python train.py --n_layer=13 --d_model=192 --n_experts=12 --experts_per_token=2 --d_expert=128 --d_shared_expert=128 --activation="swiglu" --moe_layers=[0, 1, 2, 3, 4, 5, 6, 7, 8, 9, 10, 11, 12] --router_score="softmax" --normalize_top_k=true --routed_scale=1.5 --balance_loss=0.00142 --balance_bias=true --router_z_loss=0.001 --init_std_router=0.0323 --lr_router=0.0025 --n_head=3 --n_kv_head=1 --head_dim=64 --vocab_size=2048 --norm="rmsnorm" --norm_place="pre" --norm_eps=1e-05 --positions="rope" --rope_base=10000.0 --rope_fraction=1.0 --qk_norm=true --attn_scale=0.125 --tie_embeddings=false --parallel_block=true --init="uniform" --init_std_qkv=0.0367 --init_std_o=0.00719 --init_std_up=0.0367 --init_std_down=0.00359 --optimizer="ademamix" --lr=0.000679 --beta1=0.9 --weight_decay=0.7 --lr_head=0.00942 --grad_clip=1.0 --warmup_steps=279 --schedule="wsd" --decay_fraction=0.931 --decay_shape="cos" --final_lr_fraction=0.0 --batch_tokens=[65536, 131072, 196608] --seq_len=256 --doc_mask=true --z_loss=1e-05 --train_tokens=489500000 --steps=3867 --dataset="wikipedia_en"
Below are experts of layer 8 (counted from 0) of a mixture-of-experts language model. Rows are named router (the router's row for the expert), down (a neuron's output weights, with its number) and show model dimensions 0-191. Each number is 128 + 32 x the weight over its row's rms, rounded and kept within 0 to 255.
Before each expert's rows: "comes before" lists some tokens at least twice as common just after its tokens as in all text. This comes from a sample of Wikipedia text that the model never trained on. Tokens count by the router's weight.

# expert 0
comes before: "0", "9", " ", "1", "2", "8"
router [144  80 118 180 144 117 129 192  72 118 142 124 104 156 139  80 118  90 152 123  90 114 137 170  89 180 136 158 141  85 126 192 146 148  91 146 109 213 179 158 145 131  92 116 154 174 106 152 153 128 121 119 100 115 155 174 130 120 140 136 111 127 140 129  86 192 157  87 141 142 129 101 111 135 113 143  49  98 112  88  70 105 151  83 101 107 135 153 117 102 144  79 103 151 111 156 176 120 145  89 129 134 142 115  80 179  91  90  94 143 160  78 112 166 119 144  82 135 142 152 131 136 141 141 160 147 109 111  54 143 135 186 156 188 123  79 129 168 151  61 110 104 180 161  58 130 134  85 103 136  77 121 106 154  92 135 130  75 158 189 123 163  86 155 170 136 144  95 158 163 109 139  75 110 148  95 125 154 103 140 116  57 131 154 158 160 107 121 150 102  61  72]
down0 [188 139 134 106 111 110 144 129  98 156 145 134 127  91  50  84 111  97 152 121 106 135 144  84 109 145 168 124 169 142 117  91 207  55 101 202 148 147 105 162 142 123 111 151 143 107 174 131 115 129 159 109 142 100 140 142 150 146 148 108 171 119 102 116 153  94 162 135 127 144  68 120 150 119 162 124 106  77 112 136  91 164 100 161 118 160 157 117 165 138 131 126 136 128 161 168 137 135 142 107 101  86 105 143 116 106 107  88 215 159 161 121  86 138 178 103 194 113 188 186 162  94 101  94 115  63  74 173 185 124 112 176 127 114  72 168 195  61 109  56 152 148 137 133  90  95 153 142  81 107 108 112  72  89 134 132 143 114 100 137 120 135  59 133 112 162 102 133 138 108 109 120 147 101  51 120 124 134  76 132 180 107 134 119  75 132  63 108 105 158 126 119]
down1 [175 145 158  91 118 183  98  76 150 148  94 149 141 115 104 175 127 103 190 126  63 156 116 120 119 139 110 166 106  87 129 152 153 112 164 184 171 165 137 120  81 168 118 165  97 107 122 161 103  99 115 157 207 155 135 130 125  91 112  99 157  92 164 170 104  91  89 150 151 192  92 137  97 120 126 121 136 132 151 103 152 125  83 142 113 136 177  73 128  65 144 135 165 111 147 159 210 204 110 123  93 148 147  86  67 156  74 145 115 120 135 138 166 118 130 155 135 181 113 127 117 119 152  92 125  86 145  10 123 119 195 121 151 140 164 138 158 156 158 133 137 190 127 151 123 144  96 101 123 119 102  96 126  76 131 142 140 129 178 125  53 136 141  72 160  96 150 160 145  92  98 187 148  94 160 143 150 154 161 159 113 129 125 154 170  81 114 167 131 137  92 136]
down2 [ 94 135 177  99 173 138 153 119  83 132 108 119 160  47 170 121 134 171 111  98  95 119 102  29 120 132 116 187  81 116 171 152  83 153 101 142 144 148 158 104  89 113 167 177 169  99 142 138 138 120 132 168  98 183 161 121 108 127  68 158 104 142 135  94 138  76  76 100 157 147  80 136 190 131 138 120 113 159 116 143  78 172 125 176 148 123  43  50  63 177 131 123 139 112 118 165 126  81 125 145  98 127 155 173 133 139 167 161  86  95 161 134 120  97 158 115 113 144 126 121 134 131  88 161 126 102 150 148 104 133 120 123 150  58 126 134 106 149 157 167 144 126 125 167 132 116 142 106 168 151 124 136  71 145  87  71 134 124 107 175 119 173 152 139 117 100  57 108 195 128 145 175 175 128 170 164 106 160 157  85 140 102  75 133 156 136 126 112 107 114 190  90]
down3 [165 140 130  77  94 159 115 152 172 142 132 123 114 114 124 135  52 168 134  88 139 103 129 136 118 180 115 135 108 145 115 157 114  86 118 117  64  94 108 151 171 116 132 147 105 113  73 129  79 124 164 137 146 178 164 158 140 111  91 169 113  95 126 138 108 117 154 177  94 104  54 167  72 157 188  81 101 127 123  96 197  72  82  96  90 101 142 156 157 101 158 119 125 141 162 180 167 124 117 141 111  90 164 124 107 110 153 135 126 145 104 116 121 115  45 154 148 171 110 124 180 125 115 113 130  95 105 148 204  64 126  97 181 160 163 144 118 172 163  67 109 130 130 111 108 111 156 151  80 130 178  93 150  59 133 111 155  90 142 135  66 137 116 143 156 144  59  73 140 175 134 172  70 130 152  99  83  94 138 157 139 139 110 125  53 146 129 124 113 189 117 141]
down4 [116 118 189 101 142 124 116  62 163 131 154  75 195 101 148 153 129 126 168 132 128 171 173  85 201  86 172  86 170 135 182 191 112 140 141 177 182 122 180 115 152 158  77 128 125 111 148 110 156  97 133 167 153 152 143 125 147 146 110 173 122  94 127 150 114 129  88  94 125 140 143 124 149 116 135  79 130  73 141 153 136 166  80 100  71 136 148 125  91 110 111 128 111 107 129 134 129 163 123 133 141  91 101 150 109  59  82 137 213 136 135 119 110 179 101 147 125 109  77 158 102 213 111 182  96 133 106 133 208 128  93 134 100 113 170 142 109 136 146 119 140  84 167 154 160 103 104 141 132 105 123 119 111 105 107  91  58 153 143 153 134 135  96 164 130 161  74 123 124 132 112 105 143 100 163 149  83 161 144 144 101 121 173 117  98 114  79  92 116  63 160  23]
down5 [163 208 148 209 130 134  79 179 167 156 132 145  87  72 170 103 109  40 151 107 176 118  81 133 131 107 181 120 101  97 104 152  87 164  95 150 114  95 112 120 108 147 172 103  68  80  79 173 116 119 131 163 127  82 184 139 100 127 106 170  81 196 174 174 147 145 157 129 139  87 154 166  86 124 124  78 148 115 142 132 122 182 119 146  92 130 133 118 146 157 136 131 112 152  77 167 135 167  97 131  88 112 117 117 100 152 158 123 194  87 170 148 117 122  99 110 110 120 137 129 102 112 142  87 168 125  89 129  42 113 100  88 178 116 161 120 106 136  98  97 160 139  88 131 114 121 138  92 155 127 175 118 159  95 102 132 212  85 145 114 101  53 121 118 123 162 124 138 174 126 191 104 127 107 104 139 123 123 150 125 122 110 115  91 202 113 144 120 128 164  95 116]
down6 [166  97  66  81 120 101 137 139  77 135 122 105 108 105 121  83 150  72 171  97 137 104 175 186 144 123 118  90 120 133 133 136 166  89 104 147  67 117 113 128 113 137 152 116  95 143 157 217  60  90 116 172 114 162 147 108 121  95 102 128 100 161 138 116 114 154 110 133  84 149 117 133  92 119 107 148 107 110  99 154 116 103 149 141 126 152 117 107 138 114 134 152 108 122 140 109 143 217 119 117  78 120 152 211 178 198 136 122 122 134 181  87 142 144 172 132  98 191 139 168 141  92 140 115  96 124 155 110 116 132 106  76 105 129 185 115 116 119 132 103 189 102  88  34  88 161 146  67 117  48  86  92 133 112 105 112 142  98 124  99 108 107 155 105 114 190  86 170 180 130 122 170  67 150 136 118 149 165 104 186  92 149  90 119 123 102 136 124 164  68 158 114]
down7 [ 97 156 106 204 100 134 148 180 175  94 135 113  86 132 136 121 158 119 126  94 112  98 132  91 164  75  93 192 143  99 138 119 171 137 118  77 124 109 104 161  73 123 116 100 128 127 172 134 115 199 124 158 124 172 135 127 111 109  94  95 144 102 189  67 108 151 146 123 131 114 133 120 109 116 126 120 153 102 109 127 203  15 154 109 119 122 106 148  57 196  92 110 125 125 139 234 160 138 143 138 164 139 137 103 114 103 145 165 164 170 115 109 122 162 125 135 184  81 131 111 137 112 140 131 129 169 114  55 122 142 212  54 120 103 135 143 134 149 133  92 120 139 123 183 165 135 132 163 109 111 142 183 103 130 110 134 108 216 120  93 142 128  83  94 118 124 176 125  77  87 107 135 136 131 142 139 129 171 116 154 156 127 106 101  77  90 133 153 143 150 180  96]

# expert 11
comes before: " the", " a", " to", " in", " by", " his"
router [138  89 106 133 126 149 207 148 102 143  72 135 160 134 143  50 144 107 183 140  60 127 173 195  91 162 139 156 175  96  89 185 131 124  87 176  89 162 128 174 107 134 124 116 106 186 103 145 113 199 152 107 124  72 156 160 159 110  85  86 155 178 143 115 102 111 187 102 167 192  90  91 120 136  97 153  83 128 130 118  86 139 138 133 153 111 167 134 113 146 110  68 127 188 138 133 136 158 183 177 162 121  93  73 108 150  79 110 107 140 137 120  71 154 115 135  89 151 142 115 111 108 183  98 167 188  96 106  95  97  99 132 153 129 151 112  98 183 187 128  60 111 165 147 109  93 111 143  91 126  91 114  72 102 114 108 158  93 129 134 144 138  88 153 135 118 134  91 140 116  85 119 119 113 147 147 141 143 106 173  93 133 167 116 177 111 125 186 134  99  93 127]
down0 [188 157 128  88 146 177 132 132 128 158 135  89 139 105 183 143 190 106 142 166 132 114 111 149 117 171 175 137 134 104 118  97 105 109 122 100 177 104 143  97 125 136  69 106 120 116  89 126  99 203  87 183 106 120 104 110  96  52 171 100 197 134 186  94 123 137 172 198  77 122 128  54  99 144  65 162 117 136  95 144 153  87  75  96  78 138 125 169 102  65 144 106 114 107  91  52 162 111 121 166 132 159 170 137 159 145 123  89 134 128 135  86 191 136 105 118 135 152 126 144 102 136 115 119 137 129 145 137 174 109 119 158  65 134 166 175 124 176  91 130 154 189 104  84 122 104 108 139 139 199 171 106 136 161 167 144 131  83 126  84 126 117 108 179 155  98 139 114 111 128 108  96 129 168 140 140 135 157 159 123 124 139 173  77 187 102 133 121 146 184 165 119]
down1 [160  92 152 124 113 101  52 121 100  82 130 162 146 131 132  98 144  80 123 175 149 133  98 134 139 150  95 126  88 142  70 161 127 113  63 164  90  88 120 192  85 134 146 108 104 134 165 170 120 116  54 112  84 138 148  83  80 125 139 124  90 119 143 110 238 111 123 185 124 144 102 135 113  64 119 130 158 152  95 102 105 164 167 107 137 130 121  74 133 133 141 100 215 135 137 130 119 175 116 162 159 110 148 107 133  98 114 138 143 175 176  52 158 148  70 115 163 137 151 137 159 174 174 130 100 198 126 101 131 155 149 119 132 208 126 119 135 171 125 143 111 144 170 101 122 140 108  91 165 147 140 140 149 106 118 115 172 174 133 138 152  87 192 111 188 149 115  95 146 172  98 132 149 147 142 111 111  79 172 146 118  97 118 105 132 143  65 137 198 114  77 114]
down2 [170 168 170 127 128 143 117 143  96  90 164 115 106 255  97 100 168 100 116 123 135 228 111 145 147 155 107 113 112 197 116 134 148  89 163 145 159  96 103 175 184  95 122 107 117 127 145 152 106 184 150  81 136 101 154 114  98 131 113 141 130  89  74 119 111 125 178 127  97 122 171  63 136 127 105 127 154 104 117 137 179  87  71 150 156 146 129 137 203 157 147 132 106  68 146 107 139 199 143 103  75 143 203 130 163 142 108 114  95 178 134  81  65 132 108 118  87 149 107 122  88 111 167 154 110 105 172 130 145 140 161 162 122 111 147  77 143 103 117 112  92 150  84  83 202 155 153 124 134 146 171 129 126 121 115 138 116 125  93 148  77  92 122 154 152 133 110 137 108  98  78  95 126 171 127 110 121  96 136 178 159 123 139 166 145 100 142 118 175  87 126 116]
down3 [139 108 108 146 123 175 145 119 137 135 133 145 112 145 137  88 161 124 132 130 186 137 122 127 153  85 154 141 146 107 166 144 108  71 113 164  89 117 133  77 161 131 104 170 137  83 109 118 129 113 137 147 130 161 203 100 133 153  81 120 115  95 129 125 152  81 154 148 168 154 108 123 114 119 113  95 136 132 121 132 128 183 127 162 113  97 142 163 138 146 137  95 168 163 194 212  32 129 126 158 145 148 116 170 130 111 148 124 168 132 122 167 171 144  36 119 137 119 107  68 107 153 122  77 165  82 179 134  52  51 116 136  74  91 138 140 203 109 153 110 123 146 128 155  88  68 168 139  95  87 163 181  50 141 138 122 100 117 105 110 156 136 171 155 131 143  96 163 102 176  87 107 137 144 143 140 152 131 146 148 102  56 113 133 114  74 170  68 163 178 102  90]
down4 [108  71 146 141  94 112 118 115 160 134 100 120 131 150 102 126 162 163  68 124 101 137 139  98  90 133 108 110 127 189 147 171  77  84 168 121 140 150 106 144 159  75 127 117  40 120 159 116 106 158 108 107  98 161 102 119 181 157 178 131  97 137 102 161 124 165  86 140  76 145  79  99  91  91 160 146  89 138 174 118 119 136 150 205 132 139 133 102 169 134  69 111 151  94  65 127 129 104 146  99  51  80 126 148 108 135 162  98 173 120 150 158 152  75 101 119 107 125 158 180 164 119 155 152  82 134 157 105 124 146 125 119 126 117  74  66 127  92 137  53  87 161  91 139  95 177 147  94  72 138 140  50 100 152 193 122 118 126 165 120 136 142 124  99 161 113  88 130 130  93 107  79 158  75 105 148 154 130 109 120 172 135 187 212 141 138 134 102 108 107  79 125]
down5 [139 120 131 112 208 117 117 150 109 105 137 157 132 186  96  92  67 120 138 155 136 153 112 118  97  97 117 178 117 127 143 145 170 140  98 136 133 104 131  92 106 127 114 134 150 163 160 148 125 112  82 125 115 134 132 135 129 161 135  89 130 145 117 145 169 105 138 178 108 154 176 106 140  88 141 167 109 130 114  82 152 118 100  82 136 141 143 155 106  87  92 138 172  98 126 163 108  72 158  53  98 102 124  87 153 138  98 204 116  84 174 132 121 120  72  79 118  99 159  48 130 178  63  99 149 166 131 207  96 156  61 119 103  62 165  94 157 155 106  83 136 134 178 158 175 151 163 151 157 156 153 101 121 101 116 157  96 118  75 103  55 140 113 111 174 130  69 186  80  85 119  85  58  86 116 105 131 136  91 110  84 153 144 118 150 124 162 146 179 110 108 111]
down6 [102 111 104 100  92 103 138 120 135 127 117 193 108 148 132 141 130 103 119 128 166  88 157 155  82  88 134 212  98  71 143 120 108 172 141 159 108 113  65  89 134 110  98 136 128 116  83 194  93 171 134 115  85  68 119  67 150 157 135 136 186 162 161 115 164 148 142 169 115 128 166 158 147 138 129 160 160 159  62 138  79 142 174 120 145 125 117 150  82 102 116 153  84  96 104 205 118  49 146 155 131 131 104 154  26  55 116 120 119  94 144 190 141 121 178 157 123 138 100  66 122 114 122 126 142 174 139 112  92 121 109 112 140 138 182 160 134 148 131 170 177 149 130 118 131 130 100 149 142 126 149 120 146 110 100 108 123 117 122  74  76 141  95 129 113 133 221 125 154 111 143  92  97 117 136 137  89 145  43 135 150 135 109 100 121 180 179 137  95 168 116 162]
down7 [124 138 173 111 140 144 177 175 108  76 127 146 106 100 132 108  78 123 134 187 188 153 145 141  64 122 170 145  75 106 122 109 140 157 113 158  94  88 110 108  76 128  77 126 145  70 164  77 155 123 114 176  75 176 159 139 109 167 167  98 116 164 134 120  70  95 126 106 141 140 122 174 110 163  90 135 149  54  79 121 176 108 140  69 170 162 154 164  85 124 149 133  92 158 123  75 136 106 133 138 136 139 138 143  94 194 143 146 144  93  95 108 104 139 143  91 112 129 142 110  93  70 130 173  85 144 152 124 101  38  91 131 102 154  99 175  92 122 143 160 125 126 165  69 133 149  69 132 132 121 167 133 222 134 122 140 179  86 126 105 114  87 106 110 202 105 165 101 138 110 175 131 136 103 156 120 115 174 125  83  71 147 123 127 131 146 144 126 103 104 130  71]

# expert 10
comes before: " |", ",", " (", "\n", ")", " |\n"
router [166 107 119 158  46 136 179 110 103 167 152  84 169 145 126 125  95  99 138 184 124 115  80 178  75 146 162 138 148 104 101 150 135 122  98 166 132 174 134 169 145 129 103 143 166 102 112 114 148 166 170 172  92  97 136 146 125 120 122 126 106 132  98 117 135 182 115 140 160 161 154  93  77  68  82 162 136 155  90  83  91 166 126 143 159  94 221 174 103 155 112 138 134 138 166 122 127 134 139 126  94  94  87 130 138 163  69 127  61 157 126 132  79 132  98 155  90 160 171  94  80  73 173 145 169 138 109  85  75 140 119 197 167 130 158  87 119 128 119 114 132 129 126 152  87 119 149 103 110 125  87 152  91 185 122  98  75 107 138 161 132 114 127 155 194 108 135  66 148 101 125 159 162  89 181  95 126  87 132 121  92  73 130 121 172 104  88 166 183 163 121  78]
down0 [155  94  58 112 101  52 133 126  93 122 145 150  80 144 138 175  93 148 156 173 155 125 109 102  63 218 158 133  77 132 128  53 153  83 136 140 128 125 163 145 125 152 148 153 104  64 156  97  95 137 129 119 133  94 133 118 164  95 118  57 134 182 150 199  56 130 161  63 100 114  76  91  73 109 192 181 182 114 117 101 175 118 106  88 131 146 179 136 166 117 184 113 114 122 112 157 108 119 129 140 161 120 149 132 134 138 144  90 100 107 164 134 112 140  82 152 158 103 115 131 141 143 157 126 104 119 156 207 122 102  39 109 122 158 132 143 131 180  92 108  85 125 129 146 134 116 125 141 106  86 118 137 102 121 175  82 166 108  74 115 107 147 106 133  76 112 126 170  83 163 113 116 140 163 154  82 114 104 158 100 129 148 162 134 146 106 177 112 133 170 160 133]
down1 [143 180 152 124 138 154 129 159  74 213  98 167 168 100 133 184 103 139 100  82 130  92 176 138  94 120 132 168 177 113 122 168 133 163 134 138 139 142 146 118 165 127 162 106  82 151 157 122 136 135 109 103 160 147 125 109 135  71 114 159 138 140 185 112 128 108 101 161 132 130  45 152 156 100 140  89 125  80 127 105 167  97  99 170 129  92 141  42  65 113 116 159  40  62 111 198 174 127 117 135 142 112 114 168 145 158 142 136 216  86  97  77 190 103 132 165 125 115 161 143  81 115 115 152 104 152 177 137 117 130 104 120 146  93 148 109 116 103 139 118 156  57 108 103 189 175 125 105 110 127 128 102 101 114 156 114 131 113 112 147 190 147 105 154 154 165 164 146 172 179 157 138 156  77 117 139 121 141  80 114 150 183 153 148  73 151 153 128  79 126 108 136]
down2 [170 120 123 151 136 100 116 127  78  85 145 174 107  62 121 161 170 136  97 139 129 106  81 135 131  83 123 179 111 136  82 151 149 117  97 137 175 134 127 175 116 132 115 129  82 151 133 184 155 126 142 120 150 123 127 129  79 136 101 176 107 180 159 112 109  90 140 100 106 158 146 133 151 140 130 102  62 179  82 144  86 112 128 141  58 106 167 112 119 132 111 167 161 183 148 177 119 140  93 104 101 197 136 117  83 170 129 182 223 133 148 147 152  58  72 126 115 105 123 151 183 171  95 182 110  94 133 100 137 125 169 120 119  93 144  61  93  72 103 159 162 174 124 150 163 106 118 155  93 128 130 123 165  59 154 124 124 107 126 117 216 171 109 119 149 110 119 139 162  84 148 128 107 166 175 108 140 118 143 138  54 173 158 180 150 105 131 146 151 128  73 116]
down3 [109 102 125 127  90 134 103 153 139 135 157 140 110 141 131 104 132 108 149 160 172  63 208 159 134 117 166 166 114 120 129 113 109 111 130 120 159  97  90  95 151 140 145 101 108 115 122 166 163 163 146 150  66 136  86 128 141 192  99 123  87 116 110 159 131 118 101 125 158 149  87 136 142  90 141  93 146 127 118 167 121  64 151 131  77 150 157  96 148 117 156 166  98 105 128 120  86 154 120 129 103  85 154 125 154 120 102 150 117 123  48  98 116 115 152  80  93 170 100 118 156  80 128  80 106 170 146 186  93 136 128 151 101 106 108 144 149 136 123 125 112 129 104  86 119 181  89 111  99 124 111  55  95  98  73 182 213 119 121  56  43 164 183  77 140  84 142 100 149 135  88 177 116 150 121 124 142  97  87  73 162 130 127 168 117 147 114 207 207 178 151  70]
down4 [140 135 159 108 128 139 117 142 186 124 119 177 120 155 126 132 104 126 143 108 140 120 120  84  89 202  71 166 125 136 117 118 143  96 116 118 105  89 180 117 132 140 127 143 144 149 160 145 134 112 144 131 125 101 122 118 142 128 126 160 120 127 125 103 151  43 215 204 100  53 111 126 120  86 141 132 165 139 183 136 176  96 164 129 128  86  53 113 121 141 138 110  95  96 152 102 106 144 167  90 139 117 145  53 139 113 108  86 188  92 130  96 137 106 118 112 162  94 124 145  95 120 132 142 141 113  76 122 127 135  95 189 161 195  71  84 112 176 134  51 146 179 102 169 101 117 147 102 173  82 141  91 113 119 107 102 203 104 107  79 114 169  95 127  95 129 181 122 179 118 139  77  88 100 127 122 169 112 163 116 143 125 141 178 148 151  66 119  36  83 135 121]
down5 [112  75 131 111 166 183 145 123 108 129 202  92 128  88  88 148 103 108 169 122 114  94 195 105 132 121  84 116 131  99  92 106 157  77 116 125 186 129 101 186  89 132 154 135 163  76 126 135 200 103  86 169 122 176 107  56 106 177 104 135 184 148  98 153 120  58  98 121  86 144 102 108 105 102 145 143 158 117 142 166 147 103 143  95 121 182 144 148 136 174  28 108 166  93 112 119 101 132 130 144 158  99  47 120 143  84 140 129  89 129 146 114 153 147 120 120 129 171 195 171 191 122 113 114 131 130 166 151 121 127 130 194 142 121 169 144 110 131 150  75 164 105 164  85 122 128 113 113 179 141 136  88 151 159 132 149 161  77  61 173 107 170 112 113 131 159 119  97 137 137 133 169 111 146 171 154 155 112 134 126  88 105 164 116  76  85  82 116 152 165 110 105]
down6 [118 181 161 105  97  45 124 138 158 104 116 121 114  80 187 150 112 133 112 140  90 113  32 140 166 150 133 124 163 106 145 207 150 160 153 127 158 106 112 153  82 106 159 119 145 181 130 101 105 181 143 151  99  79 124 129 105 104  87 133 132 104 159 144  99  79  82 209 131 181 144 138 133 170 135  95 109 154 154 158  95 134 132 102  98 125 119 153 162 126  86 173 142 166 105 132 133 204  66  97 115 143 138  95 138 146 132 125  63 155 121  95 138 129  79  99 102  74 121 133 143 164 130 136 179 101 136 133 124 158 138 121 200 188 175 134 185 108 191 126 123 157 113 110 104 150  86 106 116 115 107  91 123  74 102 147 112 122 172  89  88 143 150 181 165  93  75 114 164 141 128 105  95  54 151  80 159 147 110 142 123 124 166 109  78  97 160  83 123 101  94 136]
down7 [104 154 168 205 107  54 128 169 116  91 131 147 154  70 145 165 161  97 116 147 178  57 106 111 122 113  93 123 187  89 105 112 167 144 162 127 142  93 200 117  88  86 156  90 176 159  95  77 148 137 183 105 169 133  95 144 147  58  85 132 146 154 153 148 104 147 148 153 100 149 136 122 109 145 130 146 112 102  92 114 104  94 143 107 110 151 115  82 122 150 104 155 125  89 110 157 175 116  94 122 128  57 180  63  82 161 148 108 114 155 182 143 133 158  78 146 142 132 127 168 157 174 132 121 158 116  97 138 106 108 123 129 137 138 154  72 104 146 108 130 139  94 110 167  95 163 130 127 188 164  92 122  83 145 134 178 155  51  88 123 178 162 164 124 119  61 141 113 112  83 138 120  94 156 138 146 186 174 155 182 102 110 145 143  72 161 118 132  93 106 160 164]

# expert 9
comes before: " of", ",", " and", ".", "ed", "s"
router [153  83 134 140  99 149 137 180  57 132  55  84 107 187 129 110 164 107 126 125 124 107 134 138 140 144 156 183 190  91  83 172 159 133  92 163  92 183 139 170 150 123 191 105 167 178 108 158 145 148 135 155 105  77 139 131  99 113 116  88 149 133 155 128 116 138 180  75 153 193 153 105  81 150  78 197  99 115  98 115 104 125 120 175 142 108 153 170 138 136 109  93  84 127 147 180 152 116 177  80  91  92 103 110 124 177  82 128 145 151 172 112  73 127 139 180  43 156 147 131 112 125 184 135 115 144  90 114 113 127  83 153 133 119 135 129 172 126 147 143 134 161 147 126 114 105 177 115  85 115 100 114 119 135 127 136 107 111 181 141 139 154  93 158 205 122 190 129 194  88 105 195 116 103 155 100 143 114 111 138 121 115 154 155 172 110  82 119 173 126 103  72]
down70 [ 98 143 170 105 103 144 134 101 148  77 132 124 125 172 139  75 105 139  72 148 143 119 104  74 152 141 113 159 108  98 168 162 147 202  82  94  73 114 111 167 179 137  90 114 119 111 112  81 115 123  95  79 116  77 137 214  76  44 169 138 101 119 130 136 123 124 102 121  87  95 157 166 160 137  79 126 132 113 122 109 132  99 117 108  92 142 125 152 122  82  82 126 154 138 162 152  65 151 123  77 144 138 202 133 151 116  98 172  79 109 183 147 116 118  90 151 104  75 152 167 146 102 167 133 112 132 175 107 107 156  76 116 170 108 126 178 133 109 102 180 165 151 163  67 170 139 117  99 139 142 121 101  96 140 113 129 171 108 102 114  94 208 130 170 158 166 146 145 148 130 121 129 140 155 125  98  99 178 118 156 136 107 173  60 207  97 129  89 112 179 126 140]
down71 [ 51  90 139  82 142 111 157 103 121  99  83 143 127 171  98 162 189  63  96 114 121 116 132 152 161 155 152 120 120 104 145 102  38 127 154 140 102  90 160 157 149 121  98  96 110 109 129 105 119 134 114 122 137 122 143 130 123  82 165 173  93 116 102  58 147 117  64 159  75 136 167 119 130 112  90 142 138 111 208 148  87 136 183 152 164  80 159  92  74 144 136 140 149 110 111 123 154 147 164 141  95 156 105 121 136 127 140 121 111 160 161 179 144 153  84 148  74 141 188 113 161 140 107  97 100 131 161 135 102 146 115 102 155 143 131  94 136 152 158 154 147 119 174 193 156 158 102 140 137 186 161 124 161 139 166 176 104  55 127 131 233 146 197  86 144 157 112 166 156 158  93  81 106 187 142 154  59 133 134  74 138 118 144 108 153 112  93 130 157 130 109 160]
down72 [ 69  82 128 117 122  69 104 163 105 142  85 143  96 131 114  73 136 121 129 171 183  78 167 139 133 122  89  75  81 188 122 107 142  54 159 124 156 149 142 172 167 142 113 138  97 142 137 140 101  90 126  61 131 143 104 123 160 159 106  92 118  72 171 154 157 148 149 158 165 160 179 107 130  84  73 137 117 150  84 140 190 142 106 136 136 168 137 103 165 108 149 151 141 136 127 115 166 155 134 119 112 118 100 173 218 157  94 102 125 143 107 220 115 149 140 148 110 140 135 125 103 150 193 160 109 148 107  74 177 107 185 180 197  70 122 143  84 167 165 119 131  90 111 141 163 120 112 128 113 146 159  90 112 158 122 112 142 104 108 123  65  82 106 160 144 117 117 146 119 134 127  98 100 134  99 148 117 169  97 147 197 131  82 114 102 101 132  82 138 126  65 191]
down73 [122 111 185 114 126 135 102  83 176 152 160 107 136 128 144 133 154 149 153 131 203 120 123 181 132  94  94 201 184 177 124 169  94 171 122 173  81 167 121 138 121  92 107  83 121 198 111 199 164 167 127 142  99 123  93 168 104  78  77 121  56 102  78  99 194 124 173 140  44 163  98 133 144 121 141  95  89 186 136 121  97 179  90  94 133  98 138  87 172 143  86 152 146 111 134  94 122 122 118 137 137  88 138 151 112 158 102 117 155 171 147  82 138 127 120 131 118 162 142 154 108 107 145 133 158 146 112 124 176 124 103 165 119  58 109 120 121 150  92 150 112 125 165 118 157  87 134 137 154 100 104 157 182  84 113 126 109 165  99 184 148 102 101 145 100 110 197 113 139  90 125 191 107  93 164 119 147 131 161 164 146 144 173 187 165 163 130 107 100  68 141 143]
down74 [139  99 136 130 186 124 139 159 127 139 189 108 101 145 177 112 179 137 147 164 111 101 100 155 120 117 157 126 129  98 135 136  83 196 126 120 117  78 128 161 168 168 160 128 150  97 115 184 138 145 122 145 167 119 143 167 118 149 134 151 116 160 138 104 141 144 137 179 190 119 102  99 126 109 145 103 101 173 166 154 120 178 171 116 122  99 131 143 124 172  96 101 178 137 144 176  94 136  72  67 132 124 166  83 155  94 157 170 126 135  80 120  78 119  94 168  84 146 141 122 176 132 127 202  78 128 157 113  41 116 160 146 115 167 106 167 103 127 108  95  98 172 132 116 148 123 129  83  90 164 145 170  93 133 140 164 113 107  66 169 108 149 173 139 112 151 116 158 136 152  47 109 143 160 189 131  66 147  82 118 144 168 101 199 112  92 144 116 172 206  82 180]
down75 [183 176 138 150 147 105 119 156  91 185 121 167  74 126 116 140 101 140 136 135 158 142 115 137 128 156 105 203 114 138  52 102 118 127 141 137 132 167 134  57 128 115  70 123 164  93  54 128 104 155 178  93 107  40 194 140 104 143 116 112  87 132 139 114 165 185 101 117 114  92 200 147 193 151 115  97 143 121 101 122 127 134 156  41 138 112 119 157 116  65 132 123  95 128 117 163 115 166  98 169 119 185 119 153 180 119 145 165 141 145 151 152 159 154 111 125 127 155 176 105 105 106  68 119 118 111 164 139 123 172 153 146 143  99 146 112 198 133  91 155 173 129 104  56  95 102 160  96 125  80 134  75 162  75 101 101 102  96 141 141 104 140 173 139 113 134 128  77 118 124 133 179  94  90 116 157 133 131 112 103 122 176  75 160 107 144  97  68 152 126 157 100]
down76 [152 144  71  86 121  89 157 115  92 105 133 120 133 128 115 142 132 102 124 126 144 116 130  68  82 162 135 109 132 100 122 176  93 106 164 102 161  96  75 191 135 148 134 189 188 136 114 140 124 182  75 109 146  83 149 150  80 179 154 131 122 115 100  92 134 115 124 101 144  93 121 133 130 164  95 119 144 122 103 115 123 149 128 158 139  32 116 169 140 134  82 131 115 127 147 126 159  84 104 115 189 161 110 157 103 152 155 134 132 128 132 142 200 145 152  54 169 118  88 105 131 102 169 112  58 128 193  72 160 107 109 139 101 128  80 163 142 177  88 147  82 158 121 128  92 186  94  85 125 186 133 187 121  87  96 145  87 126 126 101 113 160  62 168 159 142 157 164 125 203 111 126 187  99 122  96 177 105 162 102 190 132 161 164  75 147 142 120 100 129 127  89]
down77 [ 84 123 111 103  74 155 168  88 107 178 132 182 121 130 117 118 101 162 123  63 137 159 125 136 152 177 168 166 149 137 186 156 117 172  88 136 136 181 189 118 109 199 113  85 111 110 111 140 190 112 175 202 143 134 132 127 136 117  75 107  89 127 119 125 113 131  96 104  72 126  75 150 156 111 151 106  65 104 148 125 156 219  97  96 133 110 218 114 133  98 122 144 186 111 159 138 125 162  91 180 195 149 137 163 143 150 152 112 157  96 114 175 169 164 141 124 129 131 113  99 148 139  49 113 129 126 122 131 176 155 192  98 134 101 115 107 123 180 177 104 140 136 105 173  86 120 159 120 125 130 143 160 143  88 141 139  60 118 111 111 106 135 116 147 105 206  90 138 125 121 126 120  64 143 139 130 125 100 149 100  99 131 121 136 205 118 117 139 131  58 130 120]